Below are experts of layer 8 (counted from 0) of a mixture-of-experts language model. Rows are named router (the router's row for the expert), up (a neuron's input weights, with its number) and show model dimensions 128-191. Each number is 128 + 24 x the weight over its row's rms, rounded and kept within 0 to 255. Numbers have three digits each.
Before each expert's rows: "mostly gets" lists some tokens that are sent to it at least half of the time. This comes from a sample of Wikipedia text that the model never trained on.

# expert 23
mostly gets: "th", "Th", "oth", "ath", "57", "56"
router:098125116116091127143128107139145138123133127137160176115122163119125071151159141149107121108133126074132105155139141123128099113159115163161156136147142158130124087154143142095120158170094129
up0:138133138125137103128119128139071093132132109097164124129116147157118095107166152166159096165114082104111109164124139100098140095154130117118087116119112125122116121131141148122111121150100126
up1:131137143129122104088132106091153158148127139159125120138117133145128087078155149122108131117162198134180121122134061132142110129130105087135169111123116113121134151180144118153143116134104131
up2:130127120127136123094170090132117135146114137127138165116146173161113181140175107131145139153100150122099097115101074100121145125163146164198120120130137150121115127134108113114102126102170120
up3:121147151104163127155095112143162111110112160133142131130155168113114143075132118139143109116159081123127132138154155097132156099124089163156123120136132112139128109144121114112141118185140149
up4:114129130080131096150150150105165168141127081104161137160161145147167121136121099132110142102153141127113100095147084147154112130162103127158133122133128111100093104161132113165123111150115138
up5:144073133178152135154127089109108138113122160120143184142095178109109142139179157178143091113119133154165138112159101105132149188122146112139108093137107141124143153144131144132114130163139161
up6:142135100121087109146148103077155114128170124145174117102133107100145122135109096125134150084119113106120126094134128102142107159155125145121136114137188117148143103116101105105083124201113141
up7:115124117117115130098112104103119098103122137115151137135091169095139108148145150157120109105125167129151126137119093112129121095103179123111118111141132113138146077130093145131070144164125111
up8:152128144162074154141134118179121151154134095135140122157206172097138167115149157125123116141118155148170159103135143121110125125122142128149163101071125108127106067159124154195101120142092117
up9:113139107115123110127115134096113100145128159147180164155173118128145139156142145135109116114122128119108108128129116118164116132123115154136137094139097146090141130104127134096145091125149156
up10:084167142087141113129134143159137112120130169145124090118103177121109097127121104103146156130177106127144159128118133141098118132130147126110138134162099118130114098099110137134115138104064103
up11:102086136099096107122189114147092154128140200163135150144123152130120135152173134119140133171100169109123154125130190140092159098129154106102151142133106162144111124121094163102126107146127131
up12:120093090145112106142139144131099126089149098123134138090093178164116130084137057150110106166134070131097129136101131138175114167111127108127146123113114102108164143161102140132151113138108135
up13:131135129098128100064143109138130109142152136105156127111124133114107115161110152142133130151164156116100113128139115116135131155172099131143078135137095115115163122151117115106123091114110145
up14:141121099109095084134143116082109127122089188122150125136148101149137105161123122129111172099128142144136114133137131153094104114140096154121132119156146146156135147100159124157115109189089123
up15:138142122158135112123174082132136157114138136172164151133126117153103111107125096103112142160139138102103141113169143134157128136170129087152104153177132133123165114121124138127110117084129152
up16:091128118078075116135116103120113176106110120115111131097132135123125117183097120138116114160103140137156104118104123102121147132136126145151124143117098118160163146128095140129133139100120145
up17:133185149149086101120160113160129117120131050148106125082165128122142146094099107136137164135147158162165102111160143131151131107125140163153136146094139139107115135134116139133137103124144129
up18:091123117123111118149132096162135136105112144154096141082140140136081138124140113160138124133105170126176150145138118164094107128167111145105114124126124172112131105139115110131103102139167111
up19:116153098119120134112119148112140130124125081142153188150088144131155111152182124129101094144134138168135132128136139121116098128136097094133114143130131135115142126130146119092131143133115138
up20:118114175129138125089078122103145127141145129148141160120061154127142126135113140103158121125162128110095084145113137122120072147143131129112189103107123144164185153106123154135134121130121166
up21:115157103108124134159122143142134154146144169169122156118105143175089136139143103131167136141142115136131116146128175157099119152118111128089164132104120131163152081094131125124140117114158105
up22:135122107085141121165153183167152145163141117127145126141068146122144138152176131105126096097094076128118086147152123145141137159118103108107184113152072130129101095111146106103127161092124145
up23:128179103129089123140117137103171109127145100148117121108110077162133094105105139097072137112150138158196143095147150110132082182130132124102146069117151122139150145125104141118102132151140124
up24:151103160119115120109136119105091155090097155133085129133106124149128104105164145115115148142134141103151090144161137134119151124133162124151138148089148086143102173100123123156096130154029114
up25:130145140139118158142151100073139132146142139116128140138156098097172115103048186133117124137130190118166135101134152122154104116108138150136090117135129145108158096114155168112128125158094135
up26:143132144132098147127145103133140118123152126138158123121151144118125115131139122152157150149115110131147133119098181134147159128130115146109107118115161141133134121087126090132093126122110082
up27:167106136091134140170139101116135128134111106115127170162130097142123116125155106103155146117165130116102128142120166117089097169150082122128077148138137178099145146138120133137176108127129129
up28:123145129110125095116119107116097157124133046118135124165124151182103159114121115112124144156106153149128140132152174136099110140121111143128135149149128126121122101172120151114092141147117127
up29:107139149121156103131131097144068113135122136128165147114120127119143153182196112176154101119117133114102126119167139128172130112156134099178146134156126143089086103168154133117119162151093118
up30:192149065110108146098108083129162131138103120122135169095077113112125111127139146129106127117111117104144136128109147094137127151103117125128134129139126147094106123119150130100162125132141162
up31:123136118125119163085098140184142144150133121130104114144164170157119095117123131100117133110098142085121100111138137156108110170117093112157101087146122104159111135153160127090142151081153099
up32:118124127131100160158143148124165156134136121110108138147128122130106125138137105141123096128132120111150105097175151109088134173165158159126144138130084099116170109127159112113171111114114122
up33:127108079096122158112136135151139124108115102125138169081145180143086123161120138136125128150137083114106182115112143173126101137148066147106096131143134159184114179138159140128129139186104084
up34:116167152146163100153125140155139143094134135123167127118130063152102140145124105161158117143070113104153100138141154101119168139158152161150119148120129152110069095156127084172143131119158096
up35:097181173113127111126150146115151144122134111152126139120123152163116135176161130100117161133157154058144139169106149116096095081134110162139138172136122125150144115135141138148153130135092133
up36:136114116066133157177149176174131136126142093128140078131124165108128131112122093141179102117133048142115121099151119131149147131141133146168111105155147132103107113152109098109168133143159157
up37:134133175129110170140116128093154142143097131153129151117141140123095130136157127145142112142130125135152103087157160126153129148123094145105154158136140126165129160137112112151109142133118127
up38:131151148093124145112113101119114169098131134120149133092114104104124149187214130156167082107094153129098140104154139123089103108108131093111126141171130106105074079116089130127071137154115100
up39:169109114104103133161134106139100135103166114120087177119116177132113128178152124122116134118116159101138120150134190168153097155131149113095074145106156142122149105136111136097148110135124157
up40:144149155111107111108115162131085126139139117149133081148131114103111138100115116141170178150142170072145086102100116102104145149172124135153124122125101118090118135140143096147161129178142101
up41:117127090116161126121147110089157118165098132154118112093140115110153135102145112133112112148108154139105101097187126112166151074154165110171136118145077141128126162145119116108140134138133156
up42:137122152101125124155142105134133115105122125142146141124141151083144146117139118153118144119140145133135109118117155178130139141165136173143099124168098147156133101150137111110137139144117106
up43:107162147136146169141150117099155182149114106095103150109124162106122121152156090188112178125135143120126153138169136154106140100110156115102098137122125089132137111125140142111113186158077148
up44:089116122127074173067164129129111127111129107150158160127141145112127123146146143126148136110108130108139128128108190158123066094133154123164147113116167151106199099114112129093137105146133120
up45:143086176131081079131118138143131093105107157091105148123135152110148109109138071153133157122116140133142120132163169119093104113136127153110126101124139135137111112122138155103113091131151097
up46:166128150175138150115178111153162163122077116147164137139115151145123107117140118081173115149121113108095132131140182124111119122164124113128116126159163140144095122086154146104134112118126112
up47:144115154110127099145129158092154154099102138120105120109108143116115137119187098136149123100099125121143171122142100127131115193160117138128110117165160085113125075120128146105091117142121136
up48:159127095144137121102125128143096128111160129128133105079095146166072157142103150115161144141115139081113142133125100128113134103141126145149144090149124150101112106098102110106089088157157150
up49:117125089107125169133101122133126118139126118157124156149096116168155118181154114120147117127134128107195159095109066132076119127135137143154132150132163163131117117156118136149144160129166125
up50:089100135114099118132140117153114133155144125112145176151146153107079124125105124166107115186100148191052128153125156146118152135148135147148088127115198142165074108117110147109116140122140133
up51:140112128145157124166087086132116101142128144142169163145142109137116134103164124131171118079133151125135131144143112086156139133123172155133141124095093121182153159114109165100173116136127160
up52:101131096082109122156150087114124135179110148103143157142153110151126115151116164147102134173126144112170088143095131149095111120155128185130116107165160130112118140120096094105150145152119131
up53:131128108113144141098135104177136131124151137121106156149101139118104119075138137124146135126162130161126102093117149135172110114140137103107160149144118099139169088154114120160110106124120121
up54:124087111125071147123085132118146112103123131098126151129129116105106111095128138130133162147125148057134092113147129163174145120175113113161128117118082108162090111151077134105162147162116124
up55:137122069134170093108100151130154118124139104151153151174146122107161134136163093117134135148109151122111163139166111115120140151131125182150120123090135117092177148152098079141081167135115178
up56:103092154099093131119133123126183116150149115101153177116153109144061130142106160112158124152139154127105122150129146136147138123116092131130159137109150194161084133118113138105144149107104127
up57:154152125099088112139141111124129113123121139136128128094115127173102082157149135102166128114128171155126151137098105135097114105131089140168125147143112169114086127136144118115121146171128168
up58:153126142127123127138093138104119159138140119139111143155145171189129082120117104133122128110138141125154113180125080160142158144164117125165098091118130099103110127138170138125134154115148100
up59:066142145093110106092136171129159135151102089117108135149133060130134141106142146148146180163122108095100169116129128124198142129164167128193156136129136108135119129154165140145115135130121071
up60:148120141084119121085135176171132122157122143085130120136131123116105091124136160143137127127159132084106142092157087132145159132142160132123124110130143169134121091058122120123125137177112151
up61:119122158129111102132147108102124119110141079121087145149103124138132110066093147095142131142137141173176178136125108114131118158151126159142114119122130083145112103114108124122121128133145163
up62:122098124123165132127157153124063152122155147122131133179126153179143127148167099103122079130095113120140102183112187122106096110136109147133120184116137116156122165116078124111104131149115140
up63:117105107109147125077121118161120163121147117115127152073071097141119075089171115113139125097103163148141097121131145139133173147124106095128128142148124122155124146114097104126125131168085127
up64:136138167113142120136145127135073144093096135161110164077150132063158127162188133112152090137130144112157135130115117123102155164163116103114146104139121136113086145164108121129104126146167140
up65:137142131092110134123112141151135143160102111138144118091098140137163105157079132172148185157147114136141126079124127151169131110122128144126207141169095101147147120122159162156102132165137150
up66:122119164060086141105122105151149138130063114115116121146134135155120103113162164134137120151127105083138170142111147124165122109162091124168136144165091120114159106124127111073142151131078147
up67:072153119110132131091057155080142139114102115114143127146090136166131114181125100148128121153156105119164147128138135107122129133133132173171130087121126126113141130134169135123091102178129125
up68:084139131086086143133102124141142125133133136169158170093133107127173141160106141170118121126119108082140107140135122147103128101103124118106105106143162111083136135139092114105111156182103136
up69:099130171115105152180144109121131160077110167155124143142082127116115062125147109113158091100115128140132165113133129179148115106153147167134167123110070134113132080147112118159110126125124137
up70:136137152095160132134120098139098098116125131137114168157135176153099131113118139096145139125091173143115090122125120111090132145159132118144162134129147108104119102162166122098114136141138115
up71:120118111125090146095116082139101127142113126133129156114161156132154093103159098121187103101119131085129122133130134125100059107108107128129190122183082160143119144176154126157109107131065153
up72:149109139121141127115140184144110162164130181127123118108089167151079087106138151129144109110138120139170143140128169175153085134114105127130133160109094124148132102142141146128135134139118127
up73:123193117150070124142170083122111131095125102148139160084115121114082100153114086197115119151162141165166116156115152142133072109152103137161095151118056183123110091123140156120139172144124121
up74:113124121110108107139176087129133131128133121102165158112135127119159118154133129103112097166154108129101142100147169176129138093167127171143139131118117160121119142124127125120139113090091150
up75:110146097092140158115113179120146128148105131148081113160118089153123106095143127122139133096119112113130175150128130131119136141197126157139136129158126153093189108178119141125138109150144121
up76:086142131119116157140165148146166107102144134134128138138151118115129114134126139151165152078107123185128151120130072118118129112144131120123114105148107116151094118154133174129111150079094118
up77:115115142102094147149125133147124169116094159137086085116126146092097088152156130114143153136137132106130142102178116150118132126160097141151140166165162127169146089144107139113127142116123186
up78:119150139092159132109110108097144135165098132111165150119117109121095117181130124102186139134130143151136120098065074143162158115153136109115142132154151116141083111126128131071101110145180151
up79:154097114131131109121149152148127140103091109147092182122143106104138101146146096093071102149151147111147160136126126160151132108111085105098161152094126119173150142104119158088096110157135078
up80:153159095147074120127124141124116146106164111138102161104159120123095139117161091124148098130054146116100118100162097145139125112168134144178130154150121102134107142134098090106152152072129147
up81:133103123129126097089149130166114174146142143113167152122102105113070138144167156156121118161124096126192145148088122125117128095143130163102179179120146130130166193125104107097076100130117134
up82:088169124133136134074153123102113125167132133143135139125131131130153123151119145118137140115144103095130130129133153113136119119136074116136143091115109159144125114141121118104155121116120121
up83:093148116104122104104131138125144116160118150132157150119107138151140138126151128125106129047120077097148120118135115144115140091168110143129173093164087157140122094125137150089135183144102110
up84:120127187109090128155148139184151101117136156105157174112100125124113107165117131150129132138159153106114129130105139115139125151122124136118059135165137130153129147132109144113159160106071141
up85:136097136067123157088109134112103132107155127093147146073108146116168138123147141137140149101107073093117146135155112153106145149098127114127136142141098134135100069149141135165163147185129095
up86:137094127152118128099127131092114057112164150129125122096091136107129127153104142155133104137120167142186147121156116108166096137132142094128140097142155171129122121109128139096107152097135138
up87:142125098139151094137113117124149099143155161131146141120090195119133100159128071152115104156170142141139103142142089122087126114161103114126121169119144127137143131074117128132148134136107101
up88:060123137086131096116095125130073095160129157103142103103131109120145152144184118128127116124142132112128192120131142120122101165118184132162112134145145085081132077133138148132177132128151128
up89:116137147121117163126109122159115129119120143157116131113090105174106117123159106118142116106125154084124124107125104105133102124129100156115163146142171078100149105112124121140114127155140102
up90:130127131175103098160122110117096119146102115098106134140127126085115127132162115140118152162107090105121100094114132143125155105134145186079117148142135101140156149157157133124116153136131107
up91:084084118169120107101111142117118121148151141125078183121171132146163144153159124085106147088090153136153144122155131108148086155110157161154147114139100105099154149131123157134109119135139145
up92:079109113132139115129079141118108103121133155129148199106153128119100124157098130163179144167124116092160075134163117142121163166140125105126196114139154136086123110094082122142100139124114099
up93:126137124121133107100131128093107121117176083149132142092107106139135138121200138134133108129080104111163124117154111139119137149190122150134139087133111121149117131138109131088137116122140116
up94:150149125122174132141129112121122135148134125138116151153138161119145083132147149150146071122126149143105103083180127158153093147103139131105149150106105093135138131146114153110151147102121163
up95:096118127143135160116171148127157115178136137126136160121137070114130093154154151141135067138129134141115108101125123095129135123152100122089139169132145141190114131107100096129101149166123115

# expert 32
mostly gets: ".", "201", "199", ").", "200", "tain"
router:080137108130113137103143134127101125109173147157131139103133148118120095101169099091171100122155143086147151152134119135116123152133135144156159159128120146127123124118125163128122124161127127
up0:111122157144109128159143145138191119130140115172095189104130159149119091120156093116100090124151150106147175105124123134112117157143147144107149118124115133100153136147119143101153130130129136
up1:138114151121077170123175103123165145161134139119134153099122091135102134122155153118136098120150133166114141143111133162105106112138173102129131158112184166115116141156095120120110142102093112
up2:100100147065121124110159128142132156124154134156106155137075160114104123108149131096137135110131119104127134105152146149106162123103130122099143150144177101126134096108131123099089147124137130
up3:132114124118169104109137094119154147124130122109158130131099049126107140122128125151142151120150134159125095072146095102121133153145122136148141151160117095166117155128119132161096116131110128
up4:131157155130119101160105147135105134133133165123135111130112160154122119172132096141139143106111115138150152160143142120135143153172182136158074159176142146107090123122149126104097135146138103
up5:110083135136154137117102165114126119148117117160123089133173099107082146184101089143139115121097112092130115159154129106114113127131204137131150169159109163143090103138137116103148149140100148
up6:089128142099132169132125121108141143123161138160130091133094118147122108120166114116113105118173133095109165125157173169128152153109168145081154094151115139087135143103139122105115105096144153
up7:179146132094141124125164128128165117137118087116133112098066142172122126149131104123110114134151182165122096130140100138106133136133096174110154126150120109120153113143140123140152157108121147
up8:061148139121137175086155107102148114129144119152206138130139168123110130110131133075128090111068136154128145128132132178114117128079113099099121136138150113090180104135183156105136186151122093
up9:101138144102083194168146046119159169150133081152163139121141134141162149129146150103196106150133126104146140133124128145140183111142144161161113106129151103139117122124124152125119135132139160
up10:115168098134116152135137164136126131129120143164099135090132124122134092087136140119132175111116153108110136137135081083116149146159151139077125118122169110091107150109152093121150159116126126
up11:098094111131139184110087130142161065131130126157133136079108142141096112103151158082097140168092105148121136146142135122147142130112128142118139101130159179096139125131085182084149157134132128
up12:110118105117132109058141131121112153126134107134101129147163142098089162130129108115135142142133108089113155147102126115126106134121164152177117163133145155153127120118090109136130130154138131
up13:141106131155131119125163162124090096156156139131122152114128142082123093112089143187090127117085088155116149115112136109138108127133146101152129133160125132134143101126144133099130141127137109
up14:108134123114175086117167096115097162124146093125127163125110111145136142129154123102140144138137132113152153084141118121103148152151111106117099162124144092131153122102120143108109113147103146
up15:126139129119064099128136118132125130121128167177122133148097140136132102133098130099141198129149144142152155117153116091117101113130114114122176124162104087138115134133113150128121148127144121
up16:125111148126099136127119069162094126141156148151095170145126132084126112091089155075149145094149144114126139160134129118140151122101098138119104147116142112136120083103125172099134094132106137
up17:117144147168119097092138122120165132119176123154163145173095122149112084143098106077155121139100138131106117123128108117103088143132127177104114171114138162086143137151144145119122143159131102
up18:111130160118149094080116154162067132129128136128138140046137102152093118118126119130165111144140150126155119132135165133183115139124133120093148155129158137124160153093159151139143158147140182
up19:084092122134110114138137089147087134137134150098141120120116077142156162161145129124167120148155144116104129103160104105135146154133128101121152117158104128102132167160118123123099097146131132
up20:141124089128108151106116143138109123148141120130149155097136115101194099122060136087151104112138162126145152126144130121145081137105097125171154178130127141132116086087116116132147147161127161
up21:110118132096077160147106135139138142120160097153170173110125131092090150153134115076098091080136107135124175164174107114136142127129112137136173154108163130124107104114137124102130144109114116
up22:110116105146129170156133116132143121159101119149125145101099171139092120092136121142142150148126089158127171158166122118157174131106109169128169113084129114118149139163095170107118162162139187
up23:159148118174139113084102137166137169161165101167182154126128131150125086141156138122108160114078130126110102123158144116124105117129100142098124129156170125159120084073159116071127138159112147
up24:129142180130136135123143131117162155089165132122096106102095130135069129132121097087162131134134128117141170121130113124124141107137139154157130170121163155135101109107121133131073136153079131
up25:090102147168108066123166064149093138163125108107119157131172129126158177148176124111146126125107133112181147113133140149211129148107112131172105111135140137174134156104114129112112137155154152
up26:108120094131128121169157139117142114120127117088153160109123110111099102116165150110140136108160131105147114150119137085124137121126121067164138120141132113180118133167084144147076128145115081
up27:138118100075095120129110143101130092106090151131155109136096130114144111144135144163109133093101093142106105146171147131119147141145124165117138114101077111123140148150104124162146130096148174
up28:119115124125109142129147143137165136114116078167154148137065112142064122126135148102128121126102117142124110128113122127116155160119133134105096105087126175116169139109080140187133122082173119
up29:107131154132083181151112101074128115163143159130094147129131104142110118128137122158154130160105139108089127148177175121125144113135171164136129136114138111160114107109108132080123189157106112
up30:118132118134171110137166141154140154156165129185095135126162096165134089106120122135128147119126121160140094151125181146093142111095147116112154129132129126134120118115144103119129100124122128
up31:144083108099097141134107130086142135115086105145091141106154134153107113082147154121154148134124098117116121127120106104137169116129102123107186125146086119102106121153131170083126159121144111
up32:124159115105104141126163117147168132135124118144143157117094137166114120149143136123180102103129145159116090141155151105110129137116159160115113083116118090147095128085149125123155143138079132
up33:127145150090108132130151150133118137155119169134137103146129123098123143156122138162119125137108149098129117094133113195110111163146110154155126101140097117105115116138133153153112131125127114
up34:147092132165151168129099111142121110164128146155157134127126120133137103155133071136139130128066174085147123105185152130108150087105127118147148137160119154103109106124077134129133113141109129
up35:116126103081116107116123128162148117086161103134102145131117122168104108133160076169191151149171139092104149126109089142116133119137124161125101127153131165134127092114133208107139110160127142
up36:139123111135107150090114130125122109136130171146108158133075130086130112111118130112169122164144099075181136130112097100148158141094134100136123131143121115176151123080117130134099143126073164
up37:111143123133127116125139110118113143132135128156118160091111119103116152142165140145088132112131096145096141127129096105136132154164128084144128120176112149141129124125141090089162103116136138
up38:133117129118061165120160143127185179109116127177109127156083128142103091121119113106132149193189107175138105143130095157104134149123128158111182121133145124136147146133135127156133120135146098
up39:121095126154101118098099133136115132101145127157122146143103125154098133169144116139153134111085151124171144154098159140068133155118107099110103144141127134125165145143118156126098138162108124
up40:087147170110141149130149150156136106120163122122120120141096151113082168113135118099115138119125127133158111124141101120094142122099115158148128122122119144122101123091061120150106141140126135
up41:079147096132123115130139099119146088158167120152176108129101154133149097133121132141118079127148113160143152109138129154085092125133104123156116173144100123130111143140097182140111094186127108
up42:125184147104161106156110127118118156196125111126174150103107107113138159155158145088128116123140161137134131115112105093113139128117115157107144083110095135146124150123124099136128099093120122
up43:091116144115116147118146116144104139124140124122125138136132107154118098159124136151154119122108138120130159193116122065091153100157135120174124124141139136123116096124104171107149138116073147
up44:107141108123106159098092136170080141150161154154135129136093073105102143155104149123152138085122118118127095124133116119145142118145189147116181133100117145106124125160090158127123132129151126
up45:119113126154085105122115138114139116107128126149125160128077088156043114096137139129127074133174182105123153115122091104133128144127123119059053141123119176125153130100120091110139153103129114
up46:108170140183129107164118108128148141132090154103137133133112140119153094189099139144132151145133148117133089117115165124120131146135137114158157194104142101106143160123099114128124100115140152
up47:142073150187115168112149127129122104171138136130122094141144079121091140106083142109160148132136095089122127162137112159120121124167114113118139128126105118099109153091108175096092115169136148
up48:082163138129134078114158177120117156073115147177112106146179166099141146153112143126116159109142144118103094134122122120123101156144121149141138150172087113136124153098133123127133132093124099
up49:126104111109120114113141144111164131123123180175085155117114129149099108155181129062136166148125138128112120152156129116091102171125095129125142131091090108117140164129153105120061130158133138
up50:135111127137099155121101139138127180132146116129124139142130130100116108137166084143145103117117165136120088123142142123153188144168103106135158117116105175120096128127109135137087128140082125
up51:107108171120150135126157175163097085135099108132146084154118135139120157075173133186119139131146120092130156095110065142145131130134135091130092112115152144136116148148094165141125122136147133
up52:142142107125150145103173168135077125097145148103097124136082085127105099100099127112112150109130097158116111138146112107083114115117142145103155157121119108120121104153112059108127130146116128
up53:152152095149106124144115127133116089114160120153161102122090116113121111119122086089150119095126154093095156148142097083122153142110123169167134123095106084099142101115148161112135141144170135
up54:123135124099081138135148125149145108147129107150137163146132099107123064133121155120129124134111145155153108090186134136138113134139127119139153188146099107142157135119113172091097137125142104
up55:142168091131116133177148132120130152116104113151099101099143084125113102119155122120128129117125137153151133191110102078161136164121101102139149136122090110098114097165097140160092134149113120
up56:168118148131134158162134145130125145119140109137138154112128162134076103107172114147128135119118129106076133115119135099176138140120110165154115120112169114113115117105095126137051153140122103
up57:130182138093084122099117198132162077160127148137108100114132116140111114129099132111151150114122098073082152097076140134145142151137150113141122113110144149140132149079168118129101124128147201
up58:116150132123111180150100116122140119129132116140128084107141102125101107107103166138144114134093158177104154134137131110103143103147107090153135142143142122117091121111139144154143143124122119
up59:129084147114089187073105116136159137107193128162138111055124083110128112106107117129153143116149133085099130165133113109094144084110150124110105133094075094128165126123155137135126140116077143
up60:131166116077118110136143096122137165149143171149146088065109113159114115165136125142116150151118118131123157117133161170104116126094140175114142136143124119140102076105101134117109082114152127
up61:132117067114169139110121135124141150157149054155109066158145149098139115097094133116122137139122117127147117174118123131141164110116110149152145124114134162140161061139122143114137145132167114
up62:135085156100143155163125125166150118123146153148123174148101145095120110142162102122147162116124120118153126143138115117117143111125123143132180118135186143125149126129109138113117116102164116
up63:083127120100119126109120126138114139123129127127126091107084133162122080081161111065163156151135153132132171132112112106170101132160117130111161159149114187136109127123114119133127096115122104
up64:109060105077095120126135146132129116136144128153110138139130134147096133134117135121091085171137145112161127133160109141149145111122141129141099122108154098097180102115139146152169160146138087
up65:129129123117112094151085138157110118122166171155130148123156160135162108155140117082132152084114140115131119099149122123123111100119058139144098108171122109115129132098081095083162138154104127
up66:107083103115117177126126113137160086108133128151116156155098097098122153118136140103110213139136137109139139150162099139136161127160142125108112154162139163119124139084110142168133133166129109
up67:120148119151117128138120118129117120125116113167111184131121118153138153137137121096109121088149182138129162101144159111117157154134150151143134155140101146111130120132126118083131097112099168
up68:123135115146127125108139106148142163106123146158156097133112126153094134138122128113111125091146117081147104179107105110146154129128137145101107105137154159146116107149159108114194133132112124
up69:135126093117122112132138104118089144140159130126126120108167113117129134124115106143096118116120142102124111127130152142109130134135165107130125156142147147114092109079101126126092144121117187
up70:103118124168134074107124159099170134135158124148180131113103125148120125140165088128099111124135160129132138133114122139106163152164186131142145142135107119143110148130123156134105105178095141
up71:130106093143103147125133133133140159167132124125128126096110112123137090133087098103115153092109182106110104174170136095121166145140156144120180126090214126125082091128082138130154113109139098
up72:159142145130106132107111131089141139104118135125122112106104142095122164115153114118125162138153124108154131147155120134115150083100088088122107165145165141124115072124109132116115173139059156
up73:159143122161117102122106114113097202111165158128138162086144122109123128131094143150120103146151165125173121142133110118137126116142163093131138168144109126125150122094084141132117127155117172
up74:089184143102087072118198121112156089108104129109133099133135143138136121146145096111134103136118130140160122131129154145097130106117124077156115141140146149147157137128118172127090086134136115
up75:126121120069145114154126153180176131075131102138148163096113154191084102098167111067136153090151105083137161143148131123134140110143110134115159132129099136132131099131137103124147125097085124
up76:104139099133144143130144089120166145129164132136143099121150137101129102148154129159149117107117164163159128119171105147091141105102134143131123154117127140135107103061118177136116138162139143
up77:120127151116134111125142127132161146127135102129125124176109170117120151129141107139149116129102142119134136145126104148134147116079155171131103142177117150105133129151077151114135125127117110
up78:094132121166157128134137141163123095116146168163131134139092085146108109108105159119129167124095192107147133112137116172136107124105139127131158108151138171087153100144121146129071120170112132
up79:098123133116165098072141144121132095100120147105139117127129163150131145102114140117101096108147113106170116102148096149129126140108120101158086149159110115144135117145109106108134105157135129
up80:128119103122146111177071132121200096139118176143137127142151136110164152100132172152119129136126157103127091150139125071106129117125151137121111085122140161125128147126152130106160163150156108
up81:152149144155145171115143159126152153112153155109135126119144099142135083127135087155143082152082118110120141097121106187155117164120149116145128125135117109154113099128143142132095126140097120
up82:157111140163134111164111110111105163120120143159084142121121137076093097110166145159112136111135142102148131129119102106124111102149145114144143134152140142122131128127099132107087122129142096
up83:112118143060135092132146128111135115124158137139154151175171139122144105152160120134125073117104156142133111139114163125148129072116148093116133151194130140133136123113112154127113108191165146
up84:143111130141136111111102149146123129140095131094148166096112128148101117090105117114161128122117090141146145128135115090131167120104114152124167125132126129163145136134112153132099089119135122
up85:104186169144096158113175100101115138124129141116120126149103153119153152161137094140096120162116138106103145130137113150120107110163141054111152156144142138137165109160118143135127173165112141
up86:146135103098089139123162116113120167132173080144116147100098119126092107114118086087162126126134154126153158101122125114105167142155104115167135137169123131128147131082123105148112136179145092
up87:122143109140091130087140159094157145094110116152131130120132155095127131119129127101170103132101091074120185136114112158108110103162142147142147119151154137148158149159154131110154122155161178
up88:098099154123119152120162085132072134166140121139152148152168097101160138098153101165135116123102123110160162116156094165158104132114120143113152107126121123208127140120115139127171146140128134
up89:124151118147133112143125183133146144140167117173143160154095106146132091126155142124162123088085121118154144148162135132135115144132137121113156137121124112124139101146106097096109135121099114
up90:137158095133156123093156115122130129105142148119136164153117106135155068150134122078135132109143125094105137118130125123142098153185098140149140099150142138122135142101136140115126118111133164
up91:107128130159118159115143107098094128169133136166127159126140125111134118136126115100118149146070201097158083124136136171124134151124101105118140119153148120069172122132139123117125077132158168
up92:146134158116118129125135169146153137145158103139122123128105116157080117114139087096137132156152060102132136127124106166110138081207088116144123118152148137103109132135131133167111131132113126
up93:113142142133111085133132106152151142177125143093159168145113154141082139145150148117157138148113142135170133195133136116107161131088120085143117101115130112108134138107160116119096117147129128
up94:105144090122095107099125148163104152135064120144122125128126121141105130134138116115132160158106117105147127138129094162086163143140154110146149137129138132103102142148211147109155141109165129
up95:113107111109145109104133109115138116137107150181118116118101099138120098143131133131103168143084109144118120160121167119126108134144105114134124112113147152115131134120110193125125118192133184